Experts of a small language model: vocabulary 2048.
Below are experts of layer 9 (counted from 0) of a mixture-of-experts language model. Rows are named router (the router's row for the expert), gate (a neuron's input weights, with its number), up (a neuron's input weights, with its number) and show model dimensions 0-255. Each number is 128 + 24 x the weight over its row's rms, rounded and kept within 0 to 255. Numbers have three digits each.
After each expert's rows: a language model's description of what the expert responds to; "gets" lists some tokens that make up at least twice as much of what it gets as of all text. This comes from a sample of Wikipedia text that the model never trained on. Tokens count by the router's weight.

# expert 4
router:160118109119169086135127119113146159103124093212120083139129107124101182179159114167151143156107110163109147109134131146085122098120116134078130096160137119147145128140082162114173102118133161129139113130119098146145143139128153155139140126116138161138120162149138128111107091114095130115134132143122141097138137112146135087109122130108144106127123164115140108112108120152135094127099100105148145156110121129116106132142161120086115130120157114108142099104136143099174092145121130109126139121116104191149178098080139098081144061125065177110101158118109156156105125141149132125130129131110077118070121120122189121111138126111129126114102145129106133158117120132127106129168119084128121121094112127145095133114143114143150132163146156152088161153116108108094144127135094
gate0:099091121124124127103109116106135127105133151143137134142128089168134144155172136113140127155170126113077145112128114167178149128152160152175082096149114111079151122166139146102113159114171154209128071144101116166116106106097099113112087095106124117161155187098129126131133130082156123139121127138097153112141124111118132183103091121106112136159133114148134178090126146099118127128113129098135148138098139156089109145156146147148098094129108122119097125133148136132171132153146099125102106133108123133099104134120111145131118079097152145087152088151119124134096163168132114151102137128175103111119117103152153107120118114115140131167129131134115123127133115121133114112122111139102113086146121148115143120133134121125148097127167201131151098159165151100131124180148113
up0:125107104108110154147140122122130092147112110125116113143128139151151167138102148135133112147136103114104100103123114187105141089099143165131113122120111138105160129158107102098134131107103091129134103078123133136154136124154139139180130187116118168120187168123114077140136151115166122153110136145104170122102103106172085132118142134110089131119090084122129162105164127083082120151107150073149147141142121140091161093094141158109166142148096126135166127124124107164125135117167139146129139140148165106104125155149112110138153110138129127142110168137110135100142119147163089167126149087158092122117208116085129106093136154113114109127121153122138128097118146131115135132078117079136122122153122071117099112131134064105094138131134138110138138126145107122138128098117103
Description: Articles and table separators
gets: " the", " The", " |", ":", "The", "-"

# expert 9
router:090151114154097123136142050141131162128140077135148144169099104106116121124116108142161144164162096141123139110130173129138163154126097113136129144094087144136095096166137135136167124140157153118114172155111104130131111116131124113106111106103112099180093181153124151107137128103152100126104142158153150141125105131126121146127112139088135178110096091153156136136139142137115117091106129101137122131116155166125092180117110082130090160117134120112129160147150155083129086136121163137119131108157147109116087134151109084132103129137139091134147103109149130156123151111082105137150114103163140125148100149097138150148157139142093140166100059147121159133110111155117139127099139100166128123165092164119137094081133149146099139108142131108148132171162097115153127124106149
gate0:114146171113111200148156105139126095099088131111134116129116155083139128129102125177109166153144104155146124045132147139151119099156099156123105101117119118143161054153145106124132151098176111166107143115174136112146114125157147132093127113167087103110122152132144154150136096146120147117116113160128145090116094145086105170118124123117128139101140161111095121123118137110140113108153136140099122153142124158127102121146121118124131167101118165153074141111133118100124110155104123146130115119108123154131167093113145108161159132113086138140087178160122121148113082148138129156164132091105141104110108147097095129125139124110096141101152131053156165104128129122146144144144114144122128108080114107110109137143137140111144117166143120099106176112119131127132148112128173
up0:091137167163114109125098081163116167074098113113116116121166156088118132109121134144118096132155088177118129094134159159131095075168130147137123120119137147132135156111172145107090148160159130136116111096112099116147152062114137105142081104151084090092158157149097105144118081140130141090140108174123100138134115133114160153118133087125124107131155107148120150149107144108121104110160124117121117139107118129138138140132144105148125171110120148121110085099145183100099131182102151154130100123148126094099117130141135111149150095152114141118125143165132158110124121173113119173155131099105113097082140128103105127147130112096075148127139136112149138143138158112139140109113122154138114130113146155140139119142157113124091126167112101094115114107071112140106117117061136
Description: Function words and endings
gets: "s", ",", " to", " and", " that", " which"

# expert 3
router:130148115098123112164141119130088125114147163117126078114146113092169103085103170121117144147150148137129171163149110115149105163160103121098132136132080157102161110122116156125123143136111147157099145129133150128138125112167098094144109179144080134126126110133107139152135091100134106161111159136126083162127079117159160093141140120185135128108110070147106122090102123118156098160124150129112099133108142109185104118112112096089082112122119151135129112116137145157112129108106105162091090169115089121133097158107119117120143103139167127169108145128125172095093101156131142179083138137135094117104139122097118121143109154153167098104100105144167128127156138093105158132151155107123121126116108144150160097141118138143080119162155096140148131103099120146144120131109122
gate0:161116117128123146150156099164099124131148148130133098146156107137113106117151126124116114169164104142146125107161134104110172119122085114162157112128133133111144137152059151166135164106129134172122144130130098069126147140154100109098141104106162125171130152094117117124166150133116113136131096129135137129084158101138112091144106134143118133152128118104125123111124139100106122137100107102115124189122143077147145133107127122130140150134123147181132164082107111149133126122118139105146105103116112110120122186113109085051091121165154098132135079097118150118150088155178146172170134128130118131150113088139097095155132164112120112138140102154161103132072148120091135102188153115112145120147144132144160091137121151096134129137116135085174109117140113115113120091132112
up0:105133153153140140116121165077128094134147115148114133112147171110135101125164123123139110119091150150138112075147107145124141121138119111120139165114111116130153118151115130159106116133158079080123108121112148127125159104119149132097098150144106120146121165129098127112095132143109166106115143158137121145133096134104141158110154150141146124099153146161104117174106100156118155128130124124118187148099135129183091119136126126183101055128126128124090189106120160116153170110147109148170161118150133129078173151120101140129172160150092151143122090074148129166137136129109132118112123171107107109161152132148107139115093138140127116120103144133134145102203113093129128147158129147138128125115136149128118103113086105121154155155154099189161177142106108126099123155121136
Description: Foreign surname pieces
gets: "z", "k", "an", "y", "h", "ar"

# expert 5
router:143124170143191146110127116143134089116130138179168137119119153119162137112147149126140084147117104152149100139094142148131109132112125177141122127092134127144106128108106109138155138157149147109146147186156127079169150087154147154146145143118138148120165113127130156143139141091165169121132108109172156179106165131132117173155154165140099173148152185115118112129120122115123124156119123124139123160123144126107140115137160113115107145134146140141141133125122103129126150093163139093104116164098198138148116110147125153153158062155177124113126090168176084110118121124144143162132099146131099126098092115116128121104163149128138144112133127142122136110108174124105176123093169145100101126137137073119138119117159091132130123095147092101116110133127113130150093140078121
gate0:166112165163160075145115108180139077084115112168124114143126115118146106138149138112154150152115131149132123178144140112128129117113151104135122161146109116134109130123100059124139141118109145132160109146136123157118086161141109108137108100142130115145119159119146159161118120103146101140099127082157101098117127149126116170115121136086119127089109137094112163127150113168117141123156092102122153146147124088140133170135166125144140108140118175126127151172156145121109129138106139181137099122111150133160100136179150134116142134152153140136139077162111136154101146186098141160107162129127138135099125161136070117097137096136083120149148102094116115134117143117097142138177146163123146113125135132172129127112136165159163118185111143112133091144133132173086132164115168
up0:188116099160143130119106088103114121143165131101140141117156138135152063115135088178108138126115139169123122127144149064085137110144142089156095141095089115094120106136107077120136171177130154165130135121127104126128127121155147134125152087135167109101114148095135123129119168111077145129158111167123119134132155107163122163107085108160129107117158102152086129152166100122149141114142121158124143118148113145119164164138078144109134121093128127133120118119079119153117102147086136115118154099140114093140128140149169094195158138125106118171141136101164104111126099137116118146147158141125106161119150130115133133168107126112109127131128105116135151099131132126110126139162123134122186159102130102133100158127076156101152128133134131115108157150143096188163111112127124
Description: Table and sentence delimiters
gets: " |", ".", "-", ";", "|", ")"

# expert 12
router:120106122151078135134146107108147138190130112170122110155127150161123114097139148090085122093139081134160109097139151109168097106150161079129153116083172082146143109091149148161133103105109098128115141118123125149130099131146144140103105130103112104104115165172149143119137096135104140159132126112168106099163133182107117147082149129142142142114136115118109127133109104111076131138098126122124173122125084170142162117103089107159124106158081145141098140118114094139116135133088130130156138111132100149120144120141130134153157169128116150095105136120114132163149161110145107127112090128145099099137099118132116116119145171080099113135107150098134082147125123123133140142186101153090160087099123092113108132095119117120115118111142156115123149146167119098102173092142088
gate0:154117043126099112171131108128096113155121116081116073127080129123104144134115132097089145126174077123138070118094156147117128138147124114141127097130115121107142122105127116149154118092141130112118132135118087117141106123105111114110138132111142121137119135138124107108129123150112108171145080123152137139092152152146087142107121178145152119132126175192087128123097101102100107126141131100150183103157142138159145156088089109170161155094109137099129131129134138137101125142106160141140145150125102111146107140166132158099158138133125153125098087128088120143106141112125099142086103123112112107160132095129107111166080141145110149168127114127091096131161159174129136127068079116120135092156103141172133133095126117131126141110134137106098142119160148139123137144107168
up0:135092136134101142128125111149111100138099129200128140115171121185124115127113131104120115090098104120147146129134135150109131142142126109124102092126059105121111156161141154163128150087109100139118091108129141125149032141142126143160133116129132145151117144121104147122137129105124111127100148125144105127150115157119090133138093123157149122125117150134152111124125161107150121119106107111135116154157103101143068101140145125136170118122113183116132183146149162118118097095159094150143134146169127103122130146110155173124095125108154128145132130107112181085146120092117126101115111124097152110122139131153154126158074132123158140117165164104125088146150114164127115167161141150117172127098141090138107147149160170115133154113129144114130138078092101094139135100187100
Description: Determiners and modifiers
gets: " a", " of", "al", "ing", " his", " for"

# expert 0
router:084117123146106148140154125136122122120144146147138177118140105096088105136175138113090112185106168107141138181142100171099098122149101135157119132157132155124071121137117077149095164130113118110117115138136121105085144131125090144186146139159135124156166190142129159098144157106111129157123141129115073144123098173116101150131146107113100135156091110178139180136136135118138188130161096153145147109121131133147140140144119140133143156148180176133183117105119186085113149129141123128096140084134135141119127156128161137128171139117139094126127153141115124147128176124132126158120123132117122111152150133148136119168116119136113120107147148115158138125140118126156134168119132108166164157116120135106146156146146125125164153116130147065146121104128100126092095152155133
gate0:125110139138105081145111114176123138118153162129136131112136138085127150106134161137133111121137121080146195155121089122126138115125138139115130153122125108115136147137094116133093124149132127101085129165127146151150160099176154134119125127179104144112123132116124123095156122126150164089153102152168182116143093145134075104096126136119093124077141081160126137118082089106105109147066150144143105129113134162144129121119147073169115125117143134148105115093107143105148120130134177118137180148119121148181120148138099146132134138109123142113132167153119158132114083155119192152152134120121130139148138132124127144151175149143113090138166091111097166132110144190098160153108128146131140128161133133132141146126172130158096102139143120114151109133140204130140146117140128
up0:119130114180092134137145136121095086127129117092088156144154107138146134157128136156078044128154120130155138120128155100146128141155129135140124109099137164116112107125142116131131130135135130169112130136148083062120147153130128171135165156140104130134116117120096087132100167138143091183082158139135114157128124126119162125110107156114115123130141116138159151136104149124111126128126155146115095115113140103124104143095150122128101174179144129185144163135149131128138148097124123127097132152120155089161102157158160110139086136145145152086164174134166108131127110147127184125118134167125089112122106126171104102124132119120133143123135100091146095152106157138185142123153143098126114136136092134129127107119149156163113187142088101142127151122207112144138134128121093
Description: Agent and role nouns
gets: "er", "ist", "or", "ctor", "ment", " player"

# expert 1
router:151071133120167172076068169110108093107127152147091158127137131103099082108115103132114116104087157132132159177048110128141070165147156128147146107108172142143117154129153171122100138147140095128114133112114157135165132082122121141134124103130145096143103122102165148127105126092119114098097145127123109098111134124154148152107140125118115159101135116098114101129113181163140140124129151168118110077111110130070128086118111136122137137165101121134140168112127139176122122159129135129128075140094145143112126117149137098163102119128114100104114130114111080096126128148132154137141142141119156123126108137114099118172116132139095119148121117124151145103108116141141175096112126104150148145142136115116144142117162131119107166114155132092103166102076175125128115118130169
gate0:149124129153100161132098131102128137136123061149116158144090138153084111153119149120132171111122142173125143100142142159138129120111137127115129148123122135126091156121102121126195119170121116132119145171107146125153099141093142148131113118140126149121146142082137140130122106162111080104099120192090113166171107098134152156132161072127159128119151127147123131127145107121116105130113121175118119135137127140118135139143102126150104119137102117117167131129133128139120094113097110136137118108117143087130104098152144054142123111117148110123085134127127120142177149144134144075096125126148162094144106171106101167136136165139085086122127099103127158122078098098092115112157103101129102149101099134127141151123173180140126149137162148107075131186088119172110136146126096
up0:114129150115133125125088186174121109095111095128128127143130111129125133138113116161149144154130136181086154126124116131146129111095135148110157151129115086148099118120139095095130104138145067124126112147099108156131155097139150110112136130075088145142128141095130112134115223154127124125128170153139146176136101142086075148109087112142158103142138135154146069141118133170088133152127149133148138104096131138135142165157137140129108106088114104161143118131105135141137113100117152145083122124116132152163108106138188155090144128153103093164108110107107143104129103091117132074147095138112141127111119152094145119124152132146124156091151127150118097107149164180160136114125116146138098145081131145122166171114158117121146130145125138088081131088105131129134147136114133
Description: Mid-word consonant fragments
gets: "t", "d", "g", "b", "it", "n"

# expert 13
router:093156144137073102099124112114097140117132138141116144138127147127109095109135143164119149092100140143120132118139126131152134115109125124065178153147067145080124173130149138155106115143130144146098094118127103116098121174148136121094145112121161133142111143151096169105075126129101126079128091104150141117165152100075102126162097124138106106151135147091133167125148114116154100143080120151120133057124148127150142100152159147171137135140151110104121116108127109109152100140120119168135098180157100100114108148140108146083084138101149127134116117128124112161154132104127136114139181146120138138086141127136139135085122150129121134089145133152152147131115149105160088106133151149125111114103179107102124117179100081066155111112095113122137118111143138144156138131152106
gate0:120100144111122146123129114176123165118116121150115109140102147118122130138138121127117177093133104131136141149170112141100151178151116127188115066089139127089123134086139157134118148110108085129105106127105124129109146143110171103152130081118076121150134155117074114086127125122119123146095087099135118128149113091093085134143150109188118153101144129134101119104090151128122138125139172155129150148088144139081162154140143174099109168132163132124115079098088151109148150157111133125116141142101095132124116063099164107164159119107147114164140139141152135124124138188130122176138118153164147128111101131096160100089172136117145122128116103145134160121088143118117119094147142119128114152134132083133112136175105108151145108128165103103132145115137159112143121122131122
up0:189120158131132106134122175136163086091122113117142129113138152135121139109132127104105124122135123154093146140121148140149131079080119141079102134114125183164156133108116102158179136157124091111110133136143149118117163163114125099097131122168106126174170172141100121119151134125131138133081145137140098131103113125124138093090126092166133145188128103117166139147130115127101157149115162128191092152124172121147103169119173090147155127099115100083110098155108106114063098134135124142114138135130124114162152152116104108126143134152103138127125105121136162116102133085107163142112118156135143137139105150129135109133148111164102081128126134124127097120136135157133150125167113124158101121150071128135094101116145121119126117098084130094096138140144137081151098167175132
Description: Place-name parts and endings
gets: "s", "ia", "ton", " New", "y", "a"